Weights of a small mixture-of-experts language model, trained from scratch on English Wikipedia: 13 layers, 21.3M parameters.
Below are experts of layer 5 (counted from 0) of a mixture-of-experts language model. Rows are named router (the router's row for the expert), gate (a neuron's input weights, with its number), up (a neuron's input weights, with its number), down (a neuron's output weights, with its number) and show model dimensions 64-127. Each number is 128 + 24 x the weight over its row's rms, rounded and kept within 0 to 255. Numbers have three digits each.
After each expert's rows: "gets" lists some tokens that make up at least twice as much of what it gets as of all text. This comes from a sample of Wikipedia text that the model never trained on. Tokens count by the router's weight.

# expert 30
router:087104087115159074085087127108152147122088141096170129153075134162151102123108128135158149135130127136144126145145111127121156131168096132102096117093164122119142113154150147123134152161124122
gate0:139162157110098150149097131126153131149086104115163120141122108122139159129151121143151124151150102153091108125131120119131115114129116121135148107122127136131157104152179130161101178140126130
up0:141123116125115122121149090137116140089138096103123103100154128148137096148120110123090135168100134061119156123157093118152182162122153126138158107143119141138098133120113092117180120099130116
down0:083074128146104179134104114070148116140150127147110157145163182097132108129092166126174109135118124119136101155127078139171128099118161099101129132123163136094174124128194156129138134182104115
gate1:150125145141125135127151111149143083099106103169114123116077128143070133116124148144125109098109119081119168148109103101096148137122085133122124136139121096147134134132124140106117151157151139
up1:122122087126153150094171110110089192156145128160119174108119149146100135141149105105138074127125121138150116097119113144134097150137147098151148108123137138077169141180108116133154147159141107
down1:149147136154092132094122144151170101107109166156139123148130137085108144122132130104123145111172117159116106141174160156127138084107117116084116097131126099185120147096136135148097124166136158
gets: " was", ",", " is", " to", " and", "ed"

# expert 11
router:115108070084144154110125154115137104170162149104183165135125120174116125127118111138107116108134134139175111112140100128173154097135134136149108132136168133121152118113123158141159144148122183
gate0:134156118102114122178137134121136163126107120079158156126144125128107169106113133118155151133118131131163143146102141112138119078162141139142076141096094158145128160096124123139150164132161071
up0:141130122143121127100132147148106151151150134117137136158154117150125100116144156147108065126181140128099165154120108118131139165134106146126119123144143144133133108173111182129133113156104115
down0:096144181158124104162117080168112124083099142139066086147158124101135104113080124142143175092104160128108147160152075152127108121119207127158147138164136132139120131130152140114174133133146141
gate1:173124098115067136166137114119155123118140095114148132139131135098144168136167164164123155127127154139166116094120120178094120160146168118170123086096129140137141071135132084164132133087191116
up1:098115096141119151125131131119127167127164119126110121093088153143132080132116104122139121180134116126153168116128145127114138125163146167144130140133118115165133114134150113110059098098106136
down1:137137113086153114097152147162155122140151177153127120138131123144155136124160107118056143146119102123096153130113109102142121136129144129123103123133103130123154086104077155144133110189115184
gets: " of", " in", " the", " for", " to", ","

# expert 10
router:093115132140142142140137147115102126207154112091154117150122109109143164125121099106124119100085133159174115137120115102126104089149108126115098111126174174158117111104141136138151157160105089
gate0:136117166119138108160165102135125125199133094159103136136122159130078108148068164129132119149162162163113117147148095138068131100104148134147113101081148131108118131120129161114108088104123107
up0:103099120080150115122092162112114094109128102140103127099131146145121166129126134161143124118126139108124195105104126130141165092142132111109141124137135102114102137152107149135135101122151155
down0:138143094111166140141089115138150152153124106146153168164119096113144133156160107133133114117140184124140145106187129132132121073144156091100102100106105164131104146122074146116122149128156126
gate1:128145105113139138169133112169117122170092147146136114114136164166121163109130167134111144115107149079080094122140146107102133102133077136140101158144158113106092108129125143111122114157084134
up1:112151117155114119108127181086129142098153103084138137153137103071104105125142118099136141111165085141168159148122121160174124157148161109122162133118106120128145142145140108186109132104174114
down1:088112158104114114093144152100123138090111139150103135156107140113178098140126134148094059138179081116105122140111072148133155160160132139104131124155117117123116122094123139111171084160133113
gets: " |", ".", " K", " J", " I", " S"

# expert 27
router:122094124088122121086110116070161135112120136147131157110144138148189139115116133164136120129100153137173145134121114084138120138157111126154156082118160131128125144120169114160151102130112153
gate0:120106128081185184089144148123164124108073136114137094142132143161130151137118146131105124094134120117124111121118078102084123151107117147132119094122130153103080121159134118133129114118102171
up0:113126148134117115182138120113146123080140113104133144152102144172148139136094114144152130150119142097162127124111180132147110143168143143150122121096113112175137147084163131090136102087115141
down0:107086141135145118156126082156117101169093164114118157134154131110155116118117172135113124117120163164092138163103134117167142107155110128139110074127138171125151152147159131087130087143109125
gate1:168129086103109130127138157081141165147091113066136155121091150171111118106131123157161168137170144150150165118115070088117118143138131128131107101110138115113130123159119134100155132115111120
up1:080095189128123118117123095135143097119148116114123091121103158155131158145088130109101142123112130125087140126124146159118112120135112136104126085111121166093153107113143130139104116102130154
down1:148141143124137120123130083118137124114167113158119080134143128122139119140089127170093075127145130128132111137182123152147175111145136126106107160157135115151086116109095152087159132151093062
gets: " ", "20", ".", "19", "–", " |"

# expert 12
router:140115140115115160122145154100147110103102130093128158123163102128093150104119091126123158075144162149206147102115142102150127105169158112143113107133128080129151112141139174108156122141121122
gate0:099114137138083160151120102117146122129144154138147123088152091104115134145116117155141169082097125137127166131100153152115106136122110148142088138136082133114111143128119093088099125147147134
up0:114157124140113113099127111106170132162151141089121162133122131104139101113157097119102136143147125102160106129135105099125101162123116130135099143172117129150133134137158112130175122116146100
down0:124139112138121112091140124143145159121125161129136143105103125120084102130094134123141125109164108147110119129109147128161154162134115137094139105116099116178171086109156130115100117096130110
gate1:163142134111131169153100125085129125100096118106110115129112165112118101149090070151111149122148151133158113104106115115159164134147144128111113131127110146114139127115144115123099152131137103
up1:177147152148085130123149136131108160087145121135101143171139147138146146133170131118109120146142101152140145142099127121155126072140097131149130116152083133163198136135143147165138139174106124
down1:113141076111133134097098172159175137106124148152112131118107136130143112103116133158129159101156127119154104118132142129153116147136125161168123081157112150164162158129187161117118120097122165
gets: " (", ".\n\n", " P", "==", " F", " T"

# expert 14
router:103127102129152138103144152136136104123130122080164132136167157149189107076141103137120126145185146150153117144103155045109142127133120160123125144121118141149106119114143142107112166122126142
gate0:105156151137120135101124172161123141118120133142130169112149132126103129128136133113122140171143158097102131147147156060109162119158145148166192116132112146099100145134159122164137157136086161
up0:129146142153095112119088106126115153130099127170156127138138112125122125136100101114152144115138117116131156152100149089144158119090135187138134139110132136124107084132137153106100119090149110
down0:128095133127147145087122135135131138118096169101120150148177098120076118120115147131077166123150115155105149100130117162130095082084148141177135175131126130153136114135115149104130114121105124
gate1:131105132135131130130102076110097149094116115131127145054153124100145126132096139129111145132159166163124159158175158081130129119137162147096118117175104115123147129151107086094150136065138167
up1:123126140133092143098113099112068105092123162110118123149129141132140095106105157114159127137160133161138110143140160095123167085117134129158126115141068090129086122146132124072152146112127179
down1:088138122152135089107156108105146121108150131100162132135173100160136143086103144115161114150152112131143121134157182115135121129158137136121127111109132079130063087150100130129149128122139127
gets: " was", " w", " d", " r", "w", " g"

# expert 25
router:114089122083176132116123204113130140163148150120152143130148121154126157170131125133093110132110140123185134127130093148142120133135127121121060128105156132129169125135122133171103164173099157
gate0:157152178147087108137138150129123159110112118118168128143173086110146118139124149117132120161160136146133176160125151118126121103137126132152133101142152152152141139120134115136175105150129121
up0:125136100103070096141151125172115097131134132143095135112172196144139119128134131117129150140137139147131116133109102141162158139120108090099145121152134092156150112049107089141138099113129156
down0:096130089156158147141145124126098109195144161123097147110137122162177131109139182118142137096140118132160119151123131097118153131151134097137070093113153124126121159118103097110141112126089141
gate1:144117132137145131166118119121164126146122091102101105110116154117119142159121123124153102128119121074088084153088142140130107162107122106124103154121131096137156081198154106093136093186089142
up1:143068119121159179130102086119151154137146136194143064090115116124131083142113143121128098090110124142162145171156118134132097149124088104133100109133132139141129102151132113101142134115145102
down1:106124121112161094127156147140137122127180143095120103157135118107087138175128087151120099158164147115150135130085115108151142155100119147143128134112111104145121152154159132100068088164121118
gets: " the", " in", " of", " |", ":", ","

# expert 23
router:114120092151083115139142120099160143164144082117150180142124103154125092088120102135112126098110110146128095135105101118143125160144135094068129144115145151160107113135167139137116167131143144
gate0:124113107159084120112149144084144155125116172135086127148143149147097123151143152139094139103160113089148101133113115128143081135112129146158115136123121098140127130144129114142169123109088152
up0:132066103114109122118186138126169148120126146084112160152148118118168083132113105136118125099136116115123103122112100160151110091172137102165157126084118171114140108124134123113118119162106099
down0:142144139114125139105156113109128138090119125154111119164123173105145126124128155104118143140138140158153123118132136192125146133128133138136134138118105130123108056133152138156134104092141154
gate1:140105153157132153136126117125140136115100112127140133147127191116128118107070110109155139106124073144116191121150119092091114124137125155080079106076112151104153112140165117126112133070103160
up1:120139178125102107126170183137110163106126174141109160137134133114115123157110087138149146131092137130144123098088173105080151145150130144085084111102103139123137180122144114146088112151132136
down1:143163108123157137142135106178140114156101091106123133115087115075117084141126091130108126106077085122178123137108128063099147084138147157105150115092132144090145133160071126129146133129115164
gets: "C", "A", "S", "R", "T", "P"

# expert 7
router:125117151125143113071153142110127124144134071179172128160100107134107137104138105138121109083125133126122138128115110097119168144107144112111109155107120132110129102147125157154110172143166150
gate0:153136143126147147142116152150142081126131167154163130149134090118184115130107147122159080134128105158145122182167122102150102164169155096105136107151156107137159151129115150152119166120173131
up0:061135133169147129155161133104130130138147135138132112147133139127104123151162142152094081104106103096142111129149186091109115149113102110120148156118125121154123116121199129083124119131128129
down0:091151126133151158136074128125162130134105140137159130166123136133129138134136131129141146135124146102099147100147146153084162177151114125138123100117108159134104093118120145153126148156120127
gate1:159142138120139136122136122089120120151135111125145133171103121143150143129121130167081112127155128135118097128106164104170163176115096120150094161133128157156138131143099103149123162133112105
up1:122121160105134113128145126095099152142141106155144130146137124105116149134134161130102104145106164124139131142147168115142142130108095133130152113107135161173161105139144095131169124117161140
down1:144129115136120113102188107142144142155142106143098129099128114121148130101154118062133094114109137109124110120182134133146159112152144130155136123157111127117099141148191115128116107160135120
gets: "1", "0", "2", "3", "4", "5"

# expert 0
router:088089139112148107106157121087122121133111109117157161100135098136134160136117139075108136132152132112146126096114117084127129155123179125109089144109130150093110103124164129131128156174101107
gate0:179130138142114107146087124115126163120148178088143132098096109174174122130108147067163154156168143098123150125126141115145155159140168139115066162131131142116159152094166136106137156121097160
up0:071136133112113161102191141110134087117148089134109092200132153112085124114104120147102156118100121148137105099152130155128113079153107129125176092093129129153138090131107107149139104149156105
down0:107132084167131134130081133134151160115124140130108157132119133167104153086136113163096107111117123164154139130122117124128125103166113132175132131137138152152116162127126152121100121124123120
gate1:119116143118154125143113132141104152127129083129109098112130108153156122136150113114103126082150143127142196109151130113140110084169115080131156138167112109121175162145146185160131151141096097
up1:096119143082158135140114174134134137117127121135120124127121139171149089084142136087112137088167124133117151107136152127170124147125115138115129123152119096072181154131156145153109144115091117
down1:121114091105123151129099117123097118129171096112131113147125120136120156126173174175121134071111109122114167092156106152066149060126174130094146162155114136098156128128135098127122122124092106
gets: "o", "on", "le", "al", "el", "ol"

# expert 1
router:141132141118146127092135136082155133143146099124191128140113088117134128126109137134107143125107108128138078141118092112095161109132092130098076128125134185148134138169131118146131187163120133
gate0:137100141129141103093152119137093129115100147100133145135141144152125173126154108123129075103120116155128130163121134116174082093099071130147194109101120157095132114111138128197141141124162139
up0:134152125111181128122143119140115103116083107114128120112122147121132151140124102109145071091123107112127107152098105097125139139096102136102125118111117127105127081118136127145157140154142122
down0:175137108167151146129134167141134105155141090134132128141088113123077137131123124166114112121091102107160141108114154077087091116137104159130138155130131166134117129142097159086113128134145172
gate1:125111125136116098115154124088076130126141118143128122124137118127088122113081100122151128172118104108154169114055097129147142121142130127159102117097131121131099110151139118136157154116127131
up1:143100083099109136141120101109089099147103096118151151129156135118086122139098128133079154115120126130085122142139130162143119152128140127115117130120123150113134109142154142099121111104119152
down1:080148127134107119164137116132103122137132136150131145099110103123129115135153115157112131118112164128089128149143135077141158132155174139096117170104162094130081116087103148122184160124135108
gets: "20", "0", "1", "2", "19", "3"

# expert 21
router:118131141103123133118137170125107124208120085102151138141095104146102147102121112113108106081123131167119090140118110138145176124151131102146102120100124135172115119125177120153132165150099109
gate0:151125125124130155135143111110151119146132110107195085122121124132085130165116085116101138105163132157164161134165117098142129126144133128122106116108127089166110103123136120117124128155142144
up0:167116136102125109136110103144130122128112158113162056135163096096125126125093081088109093102117122147148146118150157123075092085126155084162153097102128063151136096138189140121144104146143129
down0:140089111130124128117144187143143136125144097098139123081121158116104138110081121086094171087152091114107124142116119121122143126129143117121120127127077120121122120147168106141115141165129079
gate1:124107137187126157139135138141100131085134138122131128152106162134132121135112136107132117129076135134137109156133101121143099188153082129161109096090102112177162125143177141162106123104151137
up1:114090118165133172130126153135144144089107145135125137156129160141117094095098148109107156117127108166140121158119120119150110157117113131133123124108145074170130136118142107179096106134166112
down1:104123138125151099080140157147120132131144143154132146141150152126125149127136116134107148141137115118119135171131143087112120128084108066128162083130103160157124158132150100120107105143152173
gets: "a", ")", "ia", ",", "o", "\""

# expert 31
router:139129122122083113129081124101121123145114119109120107110116142134150119137141080146154158096153150140162148126163104084128105134139116108074136130096147097140094090114146132165091169153107129
gate0:171109146143139126140148158124145102114064110092158157154153174147087105148113078130095145117121127127117132112162125130137120180164107089113127163114146109141087085110150125146097149119144139
up0:162124119100161147100098137114136127176118153069107105078139100119112133144116105112101173143112110119117054126114127141104126115104127117139111095107139124172117132110146105124121110176128136
down0:153115165135140140126160104090152154117126163135143125140104138103080138116156102125121175130135113119150111146112133130086121136142084124189145159120148130144116139135131142081115158182143123
gate1:146145145078143110129126110078115128128116130139120109145132140110113121154126124125118164089130126150164165107136140162112132144130134160141161111134166148137144155131141179166148159114144124
up1:103123132107111134143155117149111121126150156138095123092124108134132121140148135140111153113160105138086133126105114115121134127120140158160112102150093131116110131132146130173153129182073132
down1:090099122184137147130138154129166176151177115103117115142122122135120143137144106084145075126170110138098176136126128150115164115131116139142100151137148102132137105160113114138098135127059141
gets: "e", "re", "f", "ri", "a", "o"

# expert 18
router:107105140099120149124097164130103125139134143141154157168105119100153107123114137142106124103124140131187101124139121128150157128142113144122107158120157151138153093114109179131123134143115135
gate0:082131104122143118126135090129106126108090132147154095159110134166174104103159152104114085165117099130111106167122063102102144097134114118115088127160088114126118155138132177145130155115118150
up0:111172109083129114143111118078140110136170124129161147138093105117158138138132134132134142140128087140082104153118135161091157110109076092128117127156102143149176132134166186124114123129108145
down0:160115109114154139110151131138094128123113121134083103094154089128162141080096176159147135156124104153110111108120166126122100103177146149119099146148125083107114119100128166137130123145186136
gate1:096118158138163107128127113123162127174109127146120132130134110126159091138096131103071124127162115130120119114131169133140081170135108103120111145151135108117109121091085153140088140111109161
up1:107120148102104089115133109123117146132162126163110128148147153128161098158134167146132148133116082121189103140117130162154165092131169128095154181137155130173134123093104130098102103166105092
down1:143120134113136129091140124153084137156089126125108121144187075115121144173143135134079142133160144134132117145108166165124129131121130136166110123102092094117174093100112111159150110143115124
gets: " and", ",", " to", " or", " with", " &"

# expert 2
router:094122080142149159128108150106129124165113115116169133176138080148163107093137111124101119085151137149151139147131141078178156094132143098125087160136141152144094135112112140172102117136107151
gate0:145127120136156149129118096132161110104148112109152103124143127158124114126121138153180125106185119102109095147164149124129111118103112097162153150137142103153105147084153145123113139133113145
up0:185106110115128123086098106108130107126151133149145107097080110105094139108120134150112144107191123084163151136155110088125120116138145133138177134107140068155154133101143144155133119116119123
down0:121112151157154135135116081118085113129154159130140140125106100102139105118145146142126110157106116129130145129134124131073151154149141147094091151097110092131130124124120124143087144066134127
gate1:123143141086115118108152117095134160092139117145120162122144128125142133138130095141154125117126083139126166097119156098139080118099146079139144131131134145100129115130157126198156123122130103
up1:134190179042119094106096095154130116131126115138117153144118117110124143114115117133165122115147088120137152111127168101103100153144144087142125138104125112117090107118153134136174113127169116
down1:112122147149101151132150178126161153113138134195147131103099132110078147137136061156136144120138145139190109119139152107136094151127126139131130120102117139114140103141166167096159110120143110
gets: " of", "-", "\n", " sp", "er", "or"

# expert 20
router:121118105120125134125131152141134140167116140158134126166123144154107099132095113111131115073094184123138110152149100145140160113137139124134115105126168129122123121150144176134133183167110117
gate0:129109150108160089143141144146171139122136170145152110147100138135092106165120138114158147140141162141088123115104092145117119111161137184101120166186103109127122091073161135134166105120121108
up0:147099113118126134120127165113135192125115150137160120114098148145148148139172143105152134139152136126114111134149122099144161129105100112143076110110088134121117151103118105082149162133152136
down0:156139125122119172124153155103117136141145143147117111128111138100092143124135182145126140132131116120147136143176137128118161112126145144112140099156139096171098132152122164112067168098147137
gate1:101085156102135122126145126142136108117138147122144175125120138146115157124130174125108107103121114112124156157088101107111129134124153149165134090080109085150101091133161128142131138177121173
up1:092133150123126149111160125114139125098134169093125151095124149151114146142108149136128115076095154106086138133127134129090114111143163149139124103071087113178157103110114145195130094182106124
down1:167081111143139134128126171099137116117131085118140146150094147132145125145109126142143137109119121153119131116155137109120140141110131126132129081148121138073146131127094131118159133192114161
gets: " of", "ing", "ic", "ed", "ical", " the"

# expert 17
router:147101121136130099100087138128160137098133083107152175139153099146143099125127109143151129091119115148156108153113121093158140106162130136178132111142090122106144137113172145133135134116122126
gate0:076112130118146116096113144108120115108100168116151148140125116132117122127116105132155104104098161195143103103135150135106151132140101145139122124121097141085142121164103108083143133094110133
up0:105138125147078129132103129103148111133119148110155107131143122171128132110124130107104115127090153157069106159140162153087128145129170202116095092150147123112155115145115124086147159132108126
down0:123127121117106146126126149143168144045098106133144121123096119144129148149114149156165142125111144107108174119164127175135150183133065105142144065142101117129124122130159174107165138152110127
gate1:131142096115135141118134118112143159184133144135100097168169132126129146130112126120113173137097114112136115132136117105148148104123180155108145118167093128101130122131158123102129122155147123
up1:117142090147116154157133123172168151174143137126152131140137119131149161085158133112133150087143144111150178085101149166151103100146139117150135140137153069181132156117138166095130122152122134
down1:126083151137104100159109121124162141129177139105175134134146156138164083127138070168132095124093128144164160177111173169106109148112094128145107155135111107121165177108139110136137103109136135
gets: " ", "19", "20", " (", "–", "18"

# expert 8
router:146115148101109133146121133154139090142124131102177136137150100141158079187125112093140145125071143135142119163159134102115144137157161111135126126117101141117088063104127125150105167159126143
gate0:130113138099133122122143154098122082164120139112120134117129146138117111085110114137160186168174116127115116132152114085109094142129110081179103104158116109109136120111086124166104116137116137
up0:176154125168134133135124089110112129115166145143134115134109125126127160152122172118095086135161141159102159160103088139178104090117144148132142138184121124104148142126128121122128150141167090
down0:138127116110146113133157148123087111150126107143130143108123086135160180130121128142108097139111156148137129110111089151124085131155165124133098154163142100098129150109167115099126132150144115
gate1:148130149164151111157189173129099147132129147163152136158105157146123101121118170120126101108119088082148093114170128080076109156105115121125137130133091099113100126104112087132147155136112142
up1:134103152137110135121151161128097165103109148173122137124163155107131139164141117144131147130145116072105137128159104059103171146148166092109107162130145098084117145113142109136135131125114115
down1:140110100134136152163157116113131095131151134171137120140156158131129155123085147093119159109133107095124114112163124161123144176145092108119116140101061176148103118154094140100192172133108155
gets: "i", "u", "h", "a", " he", "an"

# expert 6
router:100100145102133101157091145103153160138144090132171168123123137120147121107107129115115109123122133172145121112093122095138153115136117154118122109127138148092136078114098120163134130144123119
gate0:148123152138107152107122157096091125139159182119135144159103102135138163113167098138128123129158148106125175134116100189138130134147161159075119111124132071093131120102084154188112168178121093
up0:133156128143111136145132158101124105130143135118149136152076130144107102098125099150129108123121168091115162119104129144117148146148134140110116142087107096163076126101109141123124211165130062
down0:115180123131120150182134104139132148113107141094144140159120121122138144123105097127116170165142143149138118136139143255098087132131105164115122106118157113112141112090121118152081117145159142
gate1:095095141151148141129074094110122106098158127152147145168113111125124126136102163130121143145098145128124130121134132095098102129109078099135115151147137115115098136146146133148108102128155131
up1:104096152148131132156111113124126126089174127158125104158090122115140130134073143108112111132099156142116142129118119092143096128122149078147128130148149124107076139139121167147091107136126131
down1:126119174109120124069116146150188126137091110123128144094109144101083087106120081114118129126131128131095128177133148103198107129150195089111121085098133116168116112109145124146137126132130155
gets: " |", "\n", "-", " |\n", "|", ";"

# expert 16
router:137119116106145150124128168127152094159110095135137149156162126153140122130113129134141157105148167127155092132126134098140153155115122090102132157127150182159117136128163152182125164124086134
gate0:152102123129152130112115130109129165147096142096144121122134148101160132140138101131107113158115149109144124126109079059130083143140159115095162141149127130106079125116154130147108133134163118
up0:104153107121088094135078124156122128104120144095138148105143105113120112093131126078144134083140146111148091150137178121109115121133156140140117099114119119115085071115093133105128112138126153
down0:120098155124174130132111138104151119126110174108144108167136084131169124140120116082152132084138109153136145102120092139137105117131176138097158096140134141107175146138139157134128068136152126
gate1:098159102111185107156161153121104154094175145105129082081112149130102149143124128170086127151097134111145128107110103173128088107170105156172120148139119094142152150132132151137130085182148128
up1:114110151152173133154104143117146106131154114105130106096153136159113155146131120164132147103079104097121116091113111194140120145162128125158147113119145121132150135113153144181128125145087129
down1:158098149127124131135130087138119092159152138138088173173117123171113095100148145148123112128150146132137120147104141199118152155126119120107152140133098163118130140166131112131161156101107105
gets: " the", " The", "'s", "The", " first", " his"

# expert 28
router:126122125095127159095155170086121152155129106108143138138127146150129122114131115117123109139114171138168139133127135119161117142161137127117105162145140102109094134117143142160135154182116177
gate0:147109109089113171100142059137095125135125098114129131131100117135128135141145133180171118085110109150147140157108156127157107182101111118159108158149115124155089102138131131118116069112086094
up0:122073112138104137148128099086118138122095124153130100131125143112122124132158137134087108165114151107130111186150144094142101138168161185134080119140108116143158093095091139150163124172137117
down0:138150121100116080141090162173142117122119115155144139139120130133147115150143092130105141140145127133121136120097154126137099158171121129157153127086137135150114140099147148116134145141146099
gate1:123156114137113113096124066080112104147147120142150136114142116136069094126154112120128151153157179133133103153136141099109147119147136108106071107114126103108122116150143120170142154102126138
up1:121129150102185146140124129137141100195130130164133151118157071111140132146153102103111157166138154204150109122102146132107092123115162119152090132108113110151133122084111130136079157169094131
down1:119150113133167125122098121124130107120098121106100126115119139119159117100136138138171143119125150094143145122142155109109107106127159069116120120143144132077115124113102136138111091099115138
gets: ",", "),", " New", " University", " United", " School"

# expert 19
router:099130057136149084112117134101116143121111107116122158175079082145161115109122112144128135123102143140130155146142072133159171145158137126101119137138133125136134129173158151158164175167110128
gate0:139128087164117105159082104098137126110128129117144150118129132137147128136132161131155093116137171141131113150111113091139144106132142118111133177158145134126107151076153092109143104129130142
up0:137130095096096143100134072133147096118128138116097096117102128121164142120135137078107108127134139129169151107147130076111126108139098170164150082101106133140130149149091154113109110127094083
down0:131161129146139109122141137096115117107141091134127139126145117148108127115143098085158134132093135105153113099127114081174114142117150096113115125127154122147114146140134119082145111103143108
gate1:109100170129141129119119118108102074104149117150141115099135085116082098130166081148122119175114113116126141110145171121133173083188122104115123112154128124127169118137090083140185111107085102
up1:120149098141134163117106142113102140092154111121126128127130091122123137161145129177113090143118122113117142159132092151124128110127100155130147134138155109152123116143102092131118138082136122
down1:116121152118100186136094128168155091099143092118145115119109165101121130113110145150159133105140138086120114143181135115114125148166103117131107168137130130127143064141169128108133117122121123
gets: "s", "ing", "ed", "es", "ation", "ers"

# expert 13
router:108114117145119122103079172136142146132104118091139121110104113112150140115132115152109105099110126145188130130124102110170121146160138134145102125093142113142126097134121160120139119165108143
gate0:133149119126115146124142155112106124145126094123095085142120150154144126076132095153121086129123119182138113124123127136102120112113130158117166147120122116111163141148100101106125095142110128
up0:090118158124152096144116098166159075137162176152136096130139121124135122111088132135135194105144146175138089155175107120104087097084143102148132118112125117122142095124096142151132106130149083
down0:118103128144132152172155132123138119148096089118140096131100120110136148089110164083118154121130109153141150178104199108158083151114081181100103173160135115123134121169165173106127135144123161
gate1:123117116090144137141128091141108123111109115145106149110171163084169157169134131168165135148129156160146132116112158092145114125129134114147111121110157088115122121107137149121108137136158103
up1:134144095130156159144165089075132122113118153163122121088185150090122135137090139150163133126147136154169136109153112114129139100074137109128142143162135133117131133080132139123167119119148147
down1:149109130110154112125103138116157097108068134081126116110173129068113126160113151146140086118156098130132149114127180155170163135154110125127106126104136156141164140127123124126125143128165161
gets: " (", "\n", ".\n\n", " |\n", ")", " \""

# expert 4
router:110109148105116123124090158137095114154137158128139105171108127154181141112117152143136149130093153109147130153137091104133149124152113111122101122155144164133133150123154137184113152131094143
gate0:149141122120148137119074110141115108105156174136104119125106148128137095150162133146099106086103125152127152113070131095093127115143128123112071123122147152166097135106136134141156100137098113
up0:162151108103154124179120115105118130130144107163095134139156123135114178155148096164121123132133134167145123100140137118164100134141110159159146116137094154157143061174133084171133151098143118
down0:165134126126121135101144137104122152152163096147135156167096127129135151164146132144129115149140143143124140130147147121129136105150122139146129127119066099145125143148149103072153120186122109
gate1:095122143142116076142082094128147163163157149093071116099123134105146131078089122104136115112099125138130131115111152106164127094164164177137147127159120171119130116120098098113126104159079132
up1:141132150115068144107082119142136095122106171147110134117130099099114166144114138152130147127127112175165126131121097117144100135157180126104134150137143100118092124115161150129072107109116117
down1:141110108123154131149104116145129099100156126137128098112140144126121079120082142153131132140101136137171109123141146095103156120110121116155113141141128087136132185136176176129140054149102133
gets: ".", " The", ").", "|", ":", "\"."

# expert 24
router:109128108132134116154131176101134164144156079123139132177120122129119152104077075105128127123115105148133132105145112092131182157159131158153129153087173144095153148133136127121086122162086147
gate0:119160152153098144108136118116094122108109110095139178130156096129114132119129161081122131166113133129100128152121122104062134110142141158105176108143178091097123126155164134137105125074112135
up0:139120126176095152149084139109092146163150112081106163088133120133144171185089101108120149138119155145098137111113099115109139142139122149140098112145145102149109109108134115129100100120085114
down0:158146166146081142093139157124090118127098102135092127076147108147162134157125157107163138142117099119114105149136116138178140156115129149132179102155169127148163158146112102149117107144143104
gate1:085139120135129098127124116165128139126115148132113108159142132167108112090115071134147120113145165146088163107146119125157171163142083153119165105135163170068122116129158142122127179134139147
up1:159144126130128156151113164118096116156117110145123161103111145135128162157102178087096133116110100065163074165104137091099125106168143128133101104134090108143135179120097129121166083105135128
down1:122106156139115132141121165118139116112121161126125096121106106086141146101084092143149135141104063094119111125105101109126105152166129086171133133130104144112094155132105134121091102176146093
gets: " |", " to", "|", "-", "c", ";"

# expert 15
router:117125133114078156083114128124156111165101131078186119115189099152158121118137120104122184104134140147167098153137139128145089115141100098114140105113164164120128113108146195147150153149134140
gate0:124155155158137147121107143127174109116143126140122076130132140107166153122075102114105144143126118143138130161153159103145104083113155098108136159116121096135133163162118115097065084122121102
up0:113092140177104141123150154126193121128146080132123088143108130117138136142119089098117165132085083147146131136168141120143126092108136101117172128132114120129146165167118125113078089096152083
down0:152119145168119160173112111101151116153135090140125126095167127123127122136093119138149146146083136134137123118113166148138114125161137162132063121134077158132110159174089128095122113146098142
gate1:142131124128100125099113125111156126141146142100136172080097157148115097126062084106133114142122131133148129119169128141142114134105086096143135120124108117162115088141187132124093135105152089
up1:152127122109126142167133066137135156161173135076121112149175160140128130133110104099131128125126148142117129117149115098126144111119118101182153168124102122102105102132092134128097140119115102
down1:130092101113148116135114151128128109150121146143120103168164132097083159114133118109147096155170100176106109125149118134114092133103142092162087143132105099135150131161154145087093125115098130
gets: " a", " S", " s", " M", " N", " A"